config.toml
hidden_size = 96
n_experts = 192
d_shared_expert = 64
moe_layers = [0, 2, 4, 6, 8]
normalize_top_k = false
balance_loss = 0.00247
vocab_size = 8192
norm = "rmsnorm"
max_seq_len = 512
max_steps = 8217
Below are experts of layer 6 (counted from 0) of a mixture-of-experts language model. Rows are named router (the router's row for the expert), gate (a neuron's input weights, with its number), up (a neuron's input weights, with its number), down (a neuron's output weights, with its number) and show model dimensions 0-95. Each number is 500 + 50 x the weight over its row's rms, rounded and kept within 0 to 999. Numbers have three digits each.
After each expert's rows: "comes before" lists some tokens at least twice as common just after its tokens as in all text; "mostly gets" lists some tokens that are sent to it at least half of the time. This comes from a sample of Wikipedia text that the model never trained on. Tokens count by the router's weight.

# expert 137
router:454576583496469469504515542502502531456509562437495572511491445468557474515529481461541524416521610497581553464424543410547514453530555540542511435469655546507561565508543485469448542511503548487596444554537606474446483520521529534495506543475482471385471577414508501536455444455579443529
gate0:482525487611507498556477538567461493478527450541482574398422579450483483538494494450489544525469470545551506453519561539433423410429501499429451510413531533478478479521613496488495530441401565458500436499460363413552464533532524477476496418475449542560483580609435491535498484459503525496
up0:501554458546503485493547534556520361583553464486549453463526465513424499468494527535529470415485492536405502469509526539470467531547355548571557507534507505494468411428454556555595457475552474407395507436534539464484486460428455540507484591472585465471555438473537494537513499548597475515
down0:573562495499459439537429413468555498560501540477524558512540468522537466406513523560485515442555479453453504397423633533499519526556531572464452511528535516538420464580556545502471529458515512528482524513527503486519438492558498415401561466464500432535471593422516503569501487516340572493
gate1:514341451487520532518430496469555458493491411462557516491517411406518464499478359472513457448484461453546533400510482479505513534495562588539504477537538486468561542580551551498469453519535546510403392426455511503417485495523555474575525495487630510497451489533539483514521508530505579561
up1:463448499475518589571415500525453522519429570381534493531588478502507547537515375468503477522597501426510478604475513437438490505523502503521459569560487471496515479563539464434531454403499616546431511464472538560479536409532446462564526450475504474482385474471503474444480592464512516554
down1:416507559461533453496497451401499548517602417448519556466428500550585465533482497508443449448490553464461508509501495476512518459517386477531503474498480502396481539400600431505539486502488556505456540536498543551397488536599431536577535420512527413493510397495540541472588521449570458525
gate2:546431543463486509524385474496395561413484473465595554537515489494522559482536502507438547468494488501579470400508494465517480582492462467479434479439521440507533609405596521514510552513470486540480564504520572491388409477465455457515568440607513483453464401484484434511479570506527552529
up2:494504558489538512526632526454545491588543491536466502427472468491446444495464577467546453497590499500403515444429457563507570501414477451542551499511445573429528470646437401482531529543497485467566541418503430449581545501504504495466461513468501493485581558517562491488587531520457470589
down2:446502521475417530573333500512512577445489494473537548579511533500513456566484482496437504527526458594583485384459520471545470599440539515500476420492519432524438475524506488508487477420535472465458461502539520474560545543501541545517535511451629424591573485442565546456578534554515497465
comes before: " ", "\n", " —", "---|---|---|---|", " \"", " Succeed"
mostly gets: "|---|---|---|", " |", "|", "|---|---|"

# expert 164
router:520496616560478454442504503522480513500472537501439499470449421462535492547628504561524468591487512484424476590538449507543596537386588550504472424512520564500611469482512550423457497529478430438534537484492425550511535582453446459481550560589470528474453612493530493436500495465500524487
gate0:502504443586526536551510381449488486377521504521451516447425449600488521425590515537428485462454524541512516517505584446556540579404510501531525467527574565516553520565518443408513503529409434607434468536531516533529431480423546512523451475457439445515504567505563458520500560477535496493
up0:438488522467500578527516579515500486523492437540550481442403513523518527533524529470480553519488527509477444461504453478613517505613555478414518477462388464532472511488567505503581531468483480419537458482523461434468449484492416619397503583466603415454491478581610480407478535484494528538
down0:383444559468468495557495481410510513448488583453521520498471485469494607417519500509544567560601470501460617549459462539507521506464396507554480553494481521472584541553534436473509637462463485440475540455431496557479461529525497598534460523475527540447462512440560419441524474485571430488
gate1:399589603560473524509523462501437446479421487406554564480414575513520529446455494468434546528473568581435453559527513500547525510464452564513558531521482534526435628482491537506529499480391447528563514397502444544476479497546460414561531564493547477490441527558456482517510499541417564489
up1:376596499567547440522491455503541494567449541507458432457500558521587573532493434519597535566439541550445545442536387506431461532464484452588512520501548481503496512424423480393578491451460534568414474505511509593511558559474548528515497551497492555466488538527515474538491472555456505594
down1:514445510552401616494361525497432440530451492503394558484456497632514488465519466524496482591507507484525500573456447489440509545487568560448510544460519496445514484587504459506465588584493503468490469490509461562479495451493534613420449489514569438477445528427496420489437467502469422462
gate2:494536522485469431464479438480490501520540488397475505437479430499430393563530477586491508458426505512468486519508434467516466395505632566490489474397494520403576508465436471544513528535526482468471627450522469528467429572517477431555478456557561544447408489508541428463520453521588539482
up2:454488487506399489518512499478459458542539493534509516455541442541542563440543484577449617478468466578537464482505501578469443441567489541474422570489465485563559511564368519550523467555476479480467486498533493494555396573426517507418578568537549456519533593452395522487458601549482515443
down2:502467552380454559458523504557494464483564434512449554319524571455496502444592454512375551420486540478524554497508475509468521496479446492422515480471556500513523518582416512455522512543503523612511524565467498468395543571471450479480526468574541472475465434464450446512512530535540573482
comes before: " |", " (", " Championships", " War", "\"", ":"
mostly gets: " World", " world", "Billboard", " Championships", " Albums", " Night"

# expert 141
router:394588593532577424440484526566476513457571511491418476533439491529493431532475487486546470460501453483444478431441434460476586543483566475530514537457506486639468508447552496477542483534467587596498444491424467443572510451543634461501592522461526495500515515494560466576499527573519511505
gate0:475528494525481364489502589548520503569452562495548576459552460562560391552464447507530468535522535513499476507519433497512460469535530382501509411460470538474413561443540468423487576551483512540560534462490461434373513523466423524487497544444438539434470470614497574517507529497414520521
up0:535494459478487396443457567495536550524473582385507559417539483569532507608519473514498497513481514432470467504460466441526517464442563532534421539479411576497469518490542366504460542486491529512492570465521443525370449487530413501573517485495419465475472452507437537422467569588463508566
down0:468470502462467509503490428479458480504524513508378389599448474480520469492440419466465487511497465528473484476534499579542460488547504530487606424564539441606550429439416435500475552528452518472588443568507494444636506383549450492539499435472489569513468495507413422520546487516489536500
gate1:377443545511553536539520465522455529517530437391474426508437475501501550468487424578502447575414447468540461515440495475498593548525522594509568493508519413426440460425514520467527609464586527535519555474476522472516466551478451538457620547526533505457498495533511535566434468546557563578
up1:644520459528466511487484604399451499476480568502521550505469493526491568526487554454495519493567479528466568529592482514507426538505561421447471535479597625527579533510493491549538469500434409543490477549461490560473598450550567426503448457493482529481555490477493463459496588535438379496
down1:515474418426532508501565466473504516394534556462539458441528571479542482366455426560465442469500533475528408449480475540502526570577565507535432529520474509473504523541564517544627559535484485452451445457479526521449423546586449561395431477487538472494427465477446518440507451524544593525
gate2:470584557524459513407462509477499559533470500415454545484507498369653468426508519567563508487543435594488478532519543468477515493448554495536544469487454530480421642483364495425521514424480544510474510478523489533569446552467577469474524493466602516480509509420548554481509515524483493481
up2:493394540532552498470548429569431513450467465556495480470557505507411534515521486545468441496545561493523538463529570484568594444613457510398528521539403492494610512448542575520427519495490399552499473498410520449546546467524507541530562459503430457561443537530434460521437541477592447503
down2:446433526446502487522539562465584481528460600467571481518494426488536575563485543484505560521421465455472566565453559418477555482410461522357523529416487500497574544541398477537539532455511492501539551509456507583465430509479531479484405478502511428584448462502503519551504451567526488617
comes before: " and", " which", " but", " who", " a", " the"
mostly gets: "),", "\",", ","

# expert 99
router:415432505427427517401543557501495428486526531434501596554530412484524530502586483508544570468527541500528538471489488457568512474533467541472421465514564517445562428599480540459418539512534485486540481544489531425411470424592458506502565557490478540471439581423479435525485447501617442508
gate0:515517521495475574514460520547507593512447473461553460456600478523450549609500621491495540494580525624569586498499547458560553578479443589568455532558514521647448607512456438505515509481534456487479496542449485521460511505564472467480498478495536456506484572489464431468509498486502444399
up0:511557430471437585535489571520480564493464513542511493470598468508455579603448572508537507497615511578519581490441538521541567593431450561533478591531555542627463603519476435532488521481551471475482447528470471460458538496562480471430515435559490489494511573478463429456570481470503520446
down0:521551584444486562533561541479505582420465558574487554530501527546436561521436539522486511528548502525480371507567431470477561580489489478508504558514477492527503548432424460450608593516496552474439571440400412458475571497481458404501468556506440524403523529479451490527520498453542582482
gate1:427544511464544450556555501391489452547455502483563512546509611479482542550524355515528529410441581490442460549481524464481473509434445469565437503486514578508483461502489525531558534477413448482535495458525512524557534449497429457507494603450492504468366449448531428487577475564440583504
up1:437575560412540479524491471445511482561472484500541549484545538465415528528489398506522527384464619478486441490480505504492490531412442469562480543535503551518397444515523517492520597515387437494513429510512486528531542501454394428445514667477468498520455410522524472555524456517501508521
down1:470417490580460477522449556522526381483460564551557591581447484532600519571495434487536585576552542410543431481482498506494462474509449549505597551478566503497522501463514418493490518557523540453452431555509507560455545477479489487496609450536559461502420486453421545591489464488565455555
gate2:527463425553552556472492465475522475491539552537472579509476419474433535402477435408525573486499408555537476493488498440513462460553445449438441521519555495491478410454447563474445552519556596473478539413487494509429473519443534441551485504632538501576497541494410453512421544386548491493
up2:614439455510498532430531502441584505495429505514485531520469438637532625480538427487544447606495453449469495532414535504497431538503509558510487424539511520552465546513513420568554504458563552547486443530477467502507433486561586591460501476549397542563476516525437498479483462504548588481
down2:446540604501518460467485487485506496502505473463514481479499511457590370542468486480538511391467502413486560436549409456438500421504474555594554446554456509492484446490580481492563501501502565454458428521440557669572557559506555537473448572507487471487478487578482496418515475478545486571
comes before: " ", "---|---|---|---|", "\n", " Year", " Total", " No"
mostly gets: "|---|---|", "|---|---|---|", "|---|", "|", "---|---|---|---|", "←"

# expert 47
router:424439471459430543544533500489548482471479588462437457494444419491518537460592546533564517536463521459598564547467450485548387474463435475519413475549548530492560541416508574511430458568569477503450481538418596481473452466478444564588501448507560463460546502457458480433545448494404498510
gate8:473520536511552484485496440489588505517518450430523502478508523546412507429463593595507466545521523486526552598606467537463519524559572405516405528482548461555520529606477490522476465495439487437524470560482443502528364477505517513492440481535574478558520449559508486610510470455534642534
up8:404476512474513568528515464451590466510462428427516458533562430500449484476477534559518500454534409506507526537600454502418581453440554468447454515425443455487504514512525521549483486484586516461567497545489422440408477625485452489474442430502595464465615454490537488472497418504545548420
down8:584507484476525528440418522477512532375569536507509432541498478459472495505421520514585500516415489511547502578476531562492511400541515545496546496465542409467573483567500521523593452508529465451513537476475425543525495506523615514476481471544534543500444454415494527510439632610418419429
gate9:439462390481439471491497446559505487530567417472483524561501424476426385440536508491510501391512517489625553569494411508466456543477504556561524528567503490553533511479444525549435443449455460511588538551542515455413443548548591493491494464509520423589530493545525405463535538496445505458
up9:562444599530477486440474452517528474505456570529518404570481537549605478407462548401539512443542508517465498491481594520532509572534528474491427483480528497477482424505470460540546543557511539517443572589471562371465443502500489561520506439460474548595430596567558483568471521516572534468
down9:471485467549497551478529489375457463427442544527525529419524481458490426440481423520356442413565466570444522446527526508553518421444589523532516488548520525473493555492501439568553440463528502544533521485529532511468555472603553515479509488482523407556579467551507622574470595499476516485
gate10:570470443382549497507539423520454575503480416462532532444506502515495576546575488441492523451422539481513481499512537518470509494470517414496510466512540477515550370461531464479465485485491357603471473390534515490430406526469501546584565492558557539473551411536588534566523490490549444498
up10:521442461417540438448459477426505631492479453519538415387540458492553517481554476460495490499531559511565585496459492612454531510419466446429534440472528506524471390503485455432475510557464381516478524522531536493446455597423512533487521488503544542488614514555394480526518491461544480508
down10:558564493553519510535577540507506520477545542499490521466506420510495482499489488524439518657459501536502561497440534619501610450490586536526571531433590544610517498544517469468455490380505592473477554438584508471502498395516485512558532529423541557424551502472523484421457506517537546501
comes before: ":", " |", " classification", " status", " votes", ";"
mostly gets: " Succeed", " Species", " Coordinates", " Website", "Source", "Population"

# expert 95
router:548520547457454460492492547451582445480542471493401530502481507513478525457488512493467532532553473498495462572550386570516478507461446574452505476426457473446499557509411527500460525509529499453533537524581493521580446476514438497600550601392534402450489536569484451577469457424421601603
gate0:521458594452489429421596493500503520461492538488588419505491591468499574487440574607461497479449442497511520522581449499474549392492487493409504528496560553474493508526487382482544450462389451454447430528546538479485458580503514592488465447524538520410491479540545501582525506453461490578
up0:504407463479431465554546390563513480617460447464551486505540454443590462507553417493539541440543465530513496586519525493566565541460481434497536538415481563425572570500431528411494501514453480516534570554418539534560390510479538539467481510391501525537516539495450511535530534541476413512
down0:523493507483525448472507457548491483520424525428544510512476594502495478532553503482512495472537431466551393556586580522485466484561399457586369527533510502511483437566511454477550539468495442487572527572469542536634488572503524423454431543489458393543603547491520477599484527461474493445
gate1:404481479513501592490551551533521489534505563500401487477495492459422536514485470524526569631449565521556474511604462418560409582408503538528414541483530461474439516483406522541551464424517496460537433576416522504525534473438503510506425510458526440538440547549436499569459472457476565531
up1:511465407607450564508503492627453504502455448550581507613542508467457518526516460522586449492575464491530539481447471525473513465511483497599494501475402446430470467433505517508546442456480564506573434473507590541599454524449467525565423468493447522454566500434543455514492439452579466574
down1:484545453485487546587446502542409511483527462565608458461570481447366502488532588509427380588521509402488501499489498438573575560557521489531523410451433450496517462482473515543571628570527488465521514519482498460545539430526509460532486458500494538499523524513575468544444459531584452510
gate2:452515578438452578433466454456525515518564467527457443475571440521499490427536509479509547437497424453475502546514391485499514547433530471473580573391525518564545496567512457529576484562482545461544488541411453563447539519569529452473550447490487460505495458478359519549471429477398582444
up2:535492383519447489547493571552480463494391484453579516535556513494472509546474543501546435484506554481495508480544666495429455457557515566591528443591505501451473488458467577541404506478535477495470489481503519411546558528459487470452458511450525466466581487509656432530538554522552446473
down2:400513511491413456498539429470504474503512520466642474498504537455564378485444415467494425422547578417450454480485477544526471367522527542462446521515516499429553487540492369503490483481534496447612557501571439536548489560455489546510507514464409486471437572465478482493474480458494515504
comes before: "s", ",", " (", " School", "\"", " in"
mostly gets: " Roman", " Valley", " River", " Arena", " Creek", " Bridge"

# expert 180
router:535511567460560525495503566473494477498459474482472401573470580562558491532444556573500522536581564576449486535569486380458621549396575507536470481540439538590481550504499483490465563567526536558508544516499474505486431517527426512499568521553491491392485555544490543603533476552480465422
gate0:586497526503526560604497505588478503483400527562544514486499433634445587494442421543575434530471529493492524567523479495524539539502440418508388439451494518487511583496400487594516445541560439551453508495487592541460450515498476506572492502545520414530445561455469437488512486521502423490
up0:546471605535515489569580472561506470597507562498534487513570483541472557513469495476523451490509505445526482566437411403466589497556447395473445477532478451454501575543442497549479492545586464481534563402535628436433476498438555560569524431557550423556455487455466474525530518519498495528
down0:517421485464453571489587496501513475477498468526434518526532628541422473444389507509436537510452443430482438467534467530565404533517566524475449530473396528458566471419449451424509467432537483470516497420495499406461433569479530609561503505492495474499512485512462614539566434549457481509
gate1:533518473443499490473534500502543569453449470509553441497556506584443476519455523433454507507457498475493524561462435482446594531482407472504428449500477477508462508524407421586507404543477459454445555428452424452410514615486516459536535517559543607493384586547447571509534501505537415523
up1:457435570502538506462529491580502509469494390502570469526463500506447447524462474522481571490513600485578403485436467463516591568477545481501439605446491506564443538604474491590526549593532511529559499449571461456377525467445504571527454525497459572464489602487493587491438511519509491503
down1:470470540510445468561480538510559520566494594426421553472547364449539520471478497471448438479466437552535500459543477493491486444472469398516500621440569487500520515421578524532528541448500500501498489389570452495556534484424527490473428507402444458509464477412541453499484473553458632498
gate2:478527501421486472520483447438444478434541533485577476547602454518508477512491514506450504487502481561432527441516509432371517497475588452553496540534553477527513559486509579532411460573455402544465428406500525491451512526479504470509591527469462538486334493531464560529637532525470561486
up2:477482513502537592562509458516502450529471508524523411458511535603549515448356490554546440532465493460509510553445547479526542472439472448491385351490474542480566524570471479532496535429453510494494466423501685464510433487455421490505509485606460481491500530463540540476517540511546496503
down2:471594567541509584390470591503478454414494493413515456515478495515585446540400493550583489490516489485536530548575492490474467386491485481564491476484482518533489410419529493545478570422538553478476539500502515449541576595450535516580582498494512543404470522444579526476484418442545478452
comes before: " ", " –", "ot", "field", "sburg", "ennial"
mostly gets: " January", " October", " December", " May", " August", " July"

# expert 38
router:487504505591512518462465561391475498470490530408469447465510540522468439504482617503430496365528462442461559461517570413523560563475421467567561460514486480528448495489567471530515549574481478456458572482440474511464569488474477541468500577455477499518617438609559442449537554447447483476
gate6:461404558619523435474500411542540492436478490504462455481486455496559488532550484457560430453460529505482452436566546550464463556516543523427529492437478447483509559560506531411562504480552483509491539514593459535549524441487531534418529369410596439475466452482498469570568437396536484538
up6:564536438487451617491504506575350463534364535446466577552487556500502495548480538535476456545414485522521496505456503543470512527554579522479525467565477486492435520469506585520364483451418523466516500482431519439399497475462556394449472520532543502526527512531521432431459454526455538469
down6:449459475522599445428487496560581612489564503515559510590577492503452567523416465560487471482504558463480450512574538464534430553516514505557475416527454534481528425501405507461539397455446409501519521459449520475531490535425506382534564551528512566545544530515438494418553499474485413495
gate7:556535587512602546529512429496446577502556460518604513486534523470503540535424381497472518435407418472497507492502461520470545477523420476434615501381460441538516462559521388473484446509461488490540437496484499517478537490477507499439455487476607501474463444561540562420450546459487557569
up7:530608485555625458498491510462398509545602469560606525443492554489509504505528530419492500448466512547482464497576494511524458567488481583434494518485545539555499551545507518527455463503463534451585416537544575461481622445422489558406426532491491493522502444586561482504436468457428501450
down7:458451492509466598502487510496456543465417513514564537568478529581481461552506491491542533481438453461584595531519486476469609464440510574536508507571519494532569471441403528606564510390594464544614463546458527401490525489437521427477490451480519511509554475484524555488440530534393544536
gate8:481547483525542418649515502491428484493495568482498391498544493568427514598442539515488510463429489510486546426578511432419574549499478523554482480468518445462473511471443487440437454489503535468532499524485582552475457449486526627524469465536507450418561459605431415500453482570521423503
up8:361488430515481474494483538536476401470565390550531591531496557536486452529517413603533467533541527506577586589505512551481510437492474541449547553457515592460479464458472575496486543472520545441452408496450457487499561544556531538520512539449515409557469543475592497455566505450437460509
down8:496432508504485553458428452498562528534527514525402466592469485461496504548466474478453453467568536445486350538525498526497452554476511533517532500529429472544495477488480573535501423531462502393570576426457620520509465600486570474462470480603470493499364537485597536556530495547535452502
comes before: " of", "s", "ing", "ed", " in", "."
mostly gets: " travel", " rest", " front", " process", " past", " public"

# expert 91
router:421544586487515473479485431513484473548531543397464428578469554557428430543503430401410509436396480501468487419512485464542525572538552402551495455555517488561480554516535476547484460540424536562452409424466475451556534461532534419539526546445506556456497491478552533478530460547478587465
gate1:445561501608489524533538653534432539509456514504538511526532591406526496461463506410552486482491573563452433513459507513506598500444457481533460512503617505524416518486473407528474478475483552521437476439499447501522547617529504413509517410535469529490533506480495509545418575584469545558
up1:483545585534561527474489431541509451566545536596582466463483521479451471471600516481569562439424516546500532486449535535466464540548533423481466425473551474481473532505594570573541610569477451493537426529436507437560397589445524513559518520496596508472481451461506465450568436453556524530
down1:503526446503508520624436491516547530449555485529533524543480420513600487459463532390448463586580560491407497530531526449578456526536467502500399549564479515431470456453425453496437552382588584506544545512442426510455552500510558463445481530471450447492524471582568539472544506486459509527
gate2:530467518512491389477416572433454503421598462566409534492472498465522470490523552486489465492535477541487584427553478430526521469456437509541470442593405517517494529493486548509504547531435561574519577498587523437496476402484431471525572418519453487513451500566395468432486420472528413531
up2:452506533488481566525442484471433475589611591554499480518520561474530560554497451450573544500448526512497525463502517439423556452441527486618436435514492432445486504512496548531424563519554615493516572472504472559455514551599405522536511485509461383537564442525534524403480498527531452555
down2:421497583513429502430526522502507436433475519444457552487530522522469558485546474490441553531492443439480521541491450493499568523619461491481460641444499576554433481568529427598560518512488466437430543498489455447475470458408456515466517507536474519471501478470518672527417526541507575550
gate3:549468442479552525564516473482515472500483461525463512476502472604445553549482457548557533548526464542429541431427594525628462566455492383465464558562561580466503551457574468531431554525496564449513522464503559551500459475461506459570504432594466533478504497616513425508518484444416422533
up3:507526491515552464534483488529467481483485478514419518480529431629501561519432434560465530584516407500445565415473602464639520535447505410404434470562478547511528584443571535484477512537470545459533548507431528502524459475502509430521536458552424578505466473616509464477546445437496491510
down3:416474465525577445459498538483528558490475451519469454506523501464405459467427541504490524448450465470532492497458498528548578429394534515518664525510553496544517469517522470517482524487440516558546486486421438564527524479577414506512523395553538503500559441450466519352422516494427568588
comes before: " the", " he", " it", " and", " but", " they"
mostly gets: " when", " while", " but", " if", " although", " though"

# expert 54
router:406566459521400506510569527526518463573500451455556433501495443500507540433512562534534446546531561400483602564563486525549452426413431545527404453442553529478568474533425531484459513499521498473553510513386526478528437523471411513527458484603490436470553577497441448436550504477501518537
gate7:485602498523444576541548512532557478531578516477561463532512457453423559459363487427516522582481607517560494483568467473507507462438509413527526558425545468498440457510425472540547514510487543541520537375496525475446541503548497560558534483536533531448485492594423488388490598486504485558
up7:470571542519415523444474577405496535472504523481531432539493468537426479469456481516448545494563458440648471498502533402483550400460456547447498423528555478494544423503498545574490405441518508483602506510474588500501479464550534376590491540464508488496536462466526466592544557538446466486
down7:463523461491593516466486522541474439603476396531442425488473504474502505557463532483398454401507486505537517514503478493507527486504475387486586487558526482460455557453485483477462473594577526517509544474525498472511509545503440508424412497582600651421519560509542530549479527540469373549
gate8:485498521404560436522464486576475465474488537480449470525502449474554480508512442514512445499624599504618470484509444494525458544414412509573542521536426436488430430578510489585494596505493446429520451489487496514474485549478538540570423533512434479468465567368461455543539555496560504577
up8:478461541477481431489476377465550471409454485570529448532591515529447487504561445486494506532568527406535508576456482448575468506561451572558548473576569513493442480473560503530488405524518454547474557519495524371471529501498519516496455539490507456495543484463594401567503595600566538436
down8:440450463522475427467494535469524576500613539622451576458571560589480520417474444532397515480472560488521560499531454469568510488499580555481478426509390494500429433496521519476566500582395493530483528531444473547487423549502552482470435540492510477557509540456435472457541464546582566520
gate9:481519501566511401442497514467427603540470425515582494566544393563407536555405532591522488491506497524548548563562541448491431507570485467417473516476560455496480511525489524522551504499464638524477540407538482587504455430550533514466449460496468491579494521551452509426501569573521521542
up9:432576507489499506519505544579514481425467477506465446601458658479500489394606505515454555440548564520464410497460483567487452505469586507509450541513521405549475410501601486490486527458557511489495480482556466485543395545496401490573452483475484504578522549517516526525467431514482555426
down9:560459507589478472487498478449512501555544401526458465493553447507475510555508513442599508577541546478279512439367492488470550471506542478574532518500544501562508486561438485537548521542518540455477518551429513525459426545471529601486424547488521463512409459503490484470505541539463480419
comes before: ":", " by", " |", "ed", " votes", " date"
mostly gets: " Total", " Preced", "inomial", " Released", " Succeed", " Genre"

# expert 159
router:438478513630495493468424582574544531497475547496443532532462470508559435420480443531517503552546544529525558566500545575441544462480432510567510413400510565447462530451582540453484528551516491444430573548493444528547558471398442443531580545450488487538533461566468476506530437535417562464
gate0:492482479566511511569511481504458609488526537447571501444447359521563537486528491506451404535432490558513482542454487446522484433385500482538485478435533533590435468456419541512531528403462580522576382466519540533607470500520431521518537528601480481417520468542452487489468496442514487539
up0:547491543537506473467439436470511443597618508608492463566464537528470547563462532527475524556488527578498558489545410519479457504547522479509467461470555376432489431522463486400479491547565511593541618504492622525521541505492448478499430534445501479546534417415533484465500450505531579495
down0:541465579449401454437608591553520509436470518452527443488558464464582553405483393604534534527437381499480459452485465486524459556551506490547546487552534434506452449435503554487517529502561470401505514570565513496490504488557453569576462489523461548509453498473467521575520425463435494465
gate1:537390404486509545471441507606498501415561432475521480618513402447470521416547558523442512521408416510544472489483482485497500463508517442507501462525537535434534505501472497530499400493468386489423520497460578430481478605478522429493534492506449602490476433518475515498530471528493381448
up1:484401469463552545463481490593487444424495471555488486615479500522529478419526561503515433512435440502546450476497501473546593455575546490468518440522489638453503570480482452501533405517547361544488504494450572427487497538408593459505543546500517551483460469488453487591506493497475417450
down1:432599438450461491533506460584485508504507547490425532563549482423537518514449475467410426518439538421499443513540463425457445477525580488519527516530558531507551504522479432564423521518532561544489492376515517494505536520588543509507497563519528502513564531626548441526463521610568555373
gate2:428543506476496530572452440494453529452511525392480537512451579481514473492511513582612463458447476462455469445529472429554453433415452489463409526469549481452519519514432531547490458451429489452565453395435518501459531448546561454517551484530485564565520552509422435489405540522443418610
up2:524491571538489409456531524481584492561449527612524502516592388571495547535406443413400492496488506509498485492488517527522514558592535517544530479557523503567507450490562446485499511617558564548470526578511521482484483558450475511497501514498524482425466520431588469521536456530512610363
down2:522495536486518478486464449517465519426525424459432474543572509570499443482547525536493527409477490615541550395557484387464547598469578548420551459503513481468449524519504500550539595508524433535524501488573485480496482580451523576485469379560445531556540581485563473453560461470528405474
comes before: " |", "\n", ")", " (", " –", ":"
mostly gets: " Transit", " Battalion", " Entertainment", " Express", " Racing", " locomotive"

# expert 157
router:501473504542438482523445498494485457460434553424425487494449506457588446512575507560596598505463451508517476541574469525487507561442415624488485564484498516535616617446542594454563553511460499407570543421512444534533500526544464426519563488523512431498532479555447447466494504486450534539
gate0:441504458436584469525547489579567465445490474526460447503585524631556585499459532476599524515598577585520478511514497560435592524486532541483498560447503394461553494520600501513438576506481480483562443511526487484507530474460526436535440471461512484470573476470604496552512513412515478590
up0:613568521485498497483477541435465550512458526512541525593446454515463478583523453471478524465465468496554519525524453463562419547630477505542509454485484560499447434458524493455522484430516510561400497479511477533503415497594471579482470487496425518489395585465501487458419466539430520329
down0:416586546464547477557381493574473477454534541459428500487477363481536550450505518454564514580494517469438480485487520508556550498485530443485554524436473458514489497507465530572497462408478505540462420532515540619579462452527600515431523475425497440493495519433564465499532635441509509561
gate1:387520488629405514525556518489490471471499485417525479550439515465488502459561488524589559483481563498529558405525560463526523570467441496443554605540489476598601483494474537569571449504478521474458498532446427518545515445412512463440495419461431441526486542530502382509459472484433499535
up1:521502386445554432549507524504500532547527482474464438419518488452546584494456512459461532447407462482445568602519460463521501530543460474564524543597514505511506547466498422514401494472498497600605555505480560380457570480553497472525454511537441539478495503520604621448582502512456532505
down1:501411458581498486498553477478460431414466451417493499502532511456593548466432521538534485469514393538527495495553440536505478459493432511482449479484512517495594435468474585456533552443437509504527649560509491440388413593508495434443446525525537571535547523456523485436553469483513575579
gate2:545545577526459465483587557512425544472523445549474492545460404427472461477500523494621455478552411571539459478523516478544464460527506535494484491391544562430476572595524565440561582513443459370515456408469491454483503482498577460516564507478539564549485450537516437431478503469481452440
up2:587498528507569597539524468545401455514425547461519445587465512464448432528447555475482541566587560503467552444482430533495424512466505459458543452589514466553504482518591578529471580398535385559483539501480533478482442477474492377492564466455430494565475501521520459468527500534575527471
down2:450480505397540504518446537491682500521565518560458452500540545533459530510430517486458586632422524471503489539491495547529492515448451527422554490515597540555473502424447506473574539495548430564473483550605421438414469428524507464473451506495499526558523530495559486541440441520543513531
comes before: ",", " and", " (", ".", "s", " of"
mostly gets: " Science", " Museum", " Records", " Research", " Arts", " Racing"

# expert 160
router:471456517529452575507628498515529459598543585415544592479515416481538520517573623606494520566483516469511512398520538472515447519500463540524429485418458490512542498485526530497511527584541467508562521478412534399489475548451442543536571507536531450477466506495414379476514466462450518481
gate0:553549491419386497455455464523520486557541568544576489472455438501441605423507587507588454506495425550503473472508481405456484500411442451510541542420444541523464526494454510472520484504561529428440465473438618472440490547513526565414585461501483491534464427524486444547498491491561460601
up0:452460465442521486391534549461418541474518442525486547449567471564476576516532478519409524566489487461466554589562446516553587488498566472387509515481546474520475501528420492547571405519528426382495566560450551474561562480478510511446485497560463446500533529530581546418480512472492419418
down0:569473531473514539571478437545498477466539497420490477490508495408478498522424409532553454647537495449490470497520496442397464418454467478496461573551444485534574512496523528466511569510603475563418435449602540464555464489508447532542469464511465582525462539516387461462445583583480522494
gate1:507465453467535517447526448469511593448540368505515514496508495468508511511576565526494485507462515651445515610480529522548522496493481596511510526522558554428523450481490406502461461513576486508487518445460455539565477443607501510532500426471493480517433550444584402479476440465485344543
up1:510447482447559493386484524494486541462461374465496543514503524529482435508558588480483395461431493606523507542534587519538418523493534498590494485502562566494461497441530440569450513544536488508509449429504458461469436408553416476482560426503432473460489466406527453463417486540447423564
down1:403505500578575490537556507563539552558506543594425370496545441503486432494530564513448505425535419543493598552545517536419485387529531422485558438453488513519485509505450507472462451545540537438531476548432527583530472532506433585603526540491563506577499446500514496441499554503477527466
gate2:468585471561492429547554538382470464456453420568445587546548548348506479537549473493440439509477497508473372496475474486552515489465524540531502532474577514555537496409511478438543444445499474497534432461491513558532462481448486420516571592541596587491539442480486512538463543432477514507
up2:500418502513477558391480575568468445515447516508521433470429468640425523482449512473581487516533451468441569480506528490486556551519513413483534541522392566443479492519485441508376542535456508525493548578532414518555431541538570519471414455466450477491477499448464444511496476574520392479
down2:525531493502440562432388510489552500437431479552525517464555516506495524557471505409441418558539472493550491476441417561617486557443504466521606445463528504482554500393511612453522531481466539451448535489490591584492473579569531446524498486451462466579482482578511539460458519531597466544
comes before: ":", "\n", " |", "==", " ==", "s"
mostly gets: " Location", " Succeed", " Coordinates", " Genus", " Website", "History"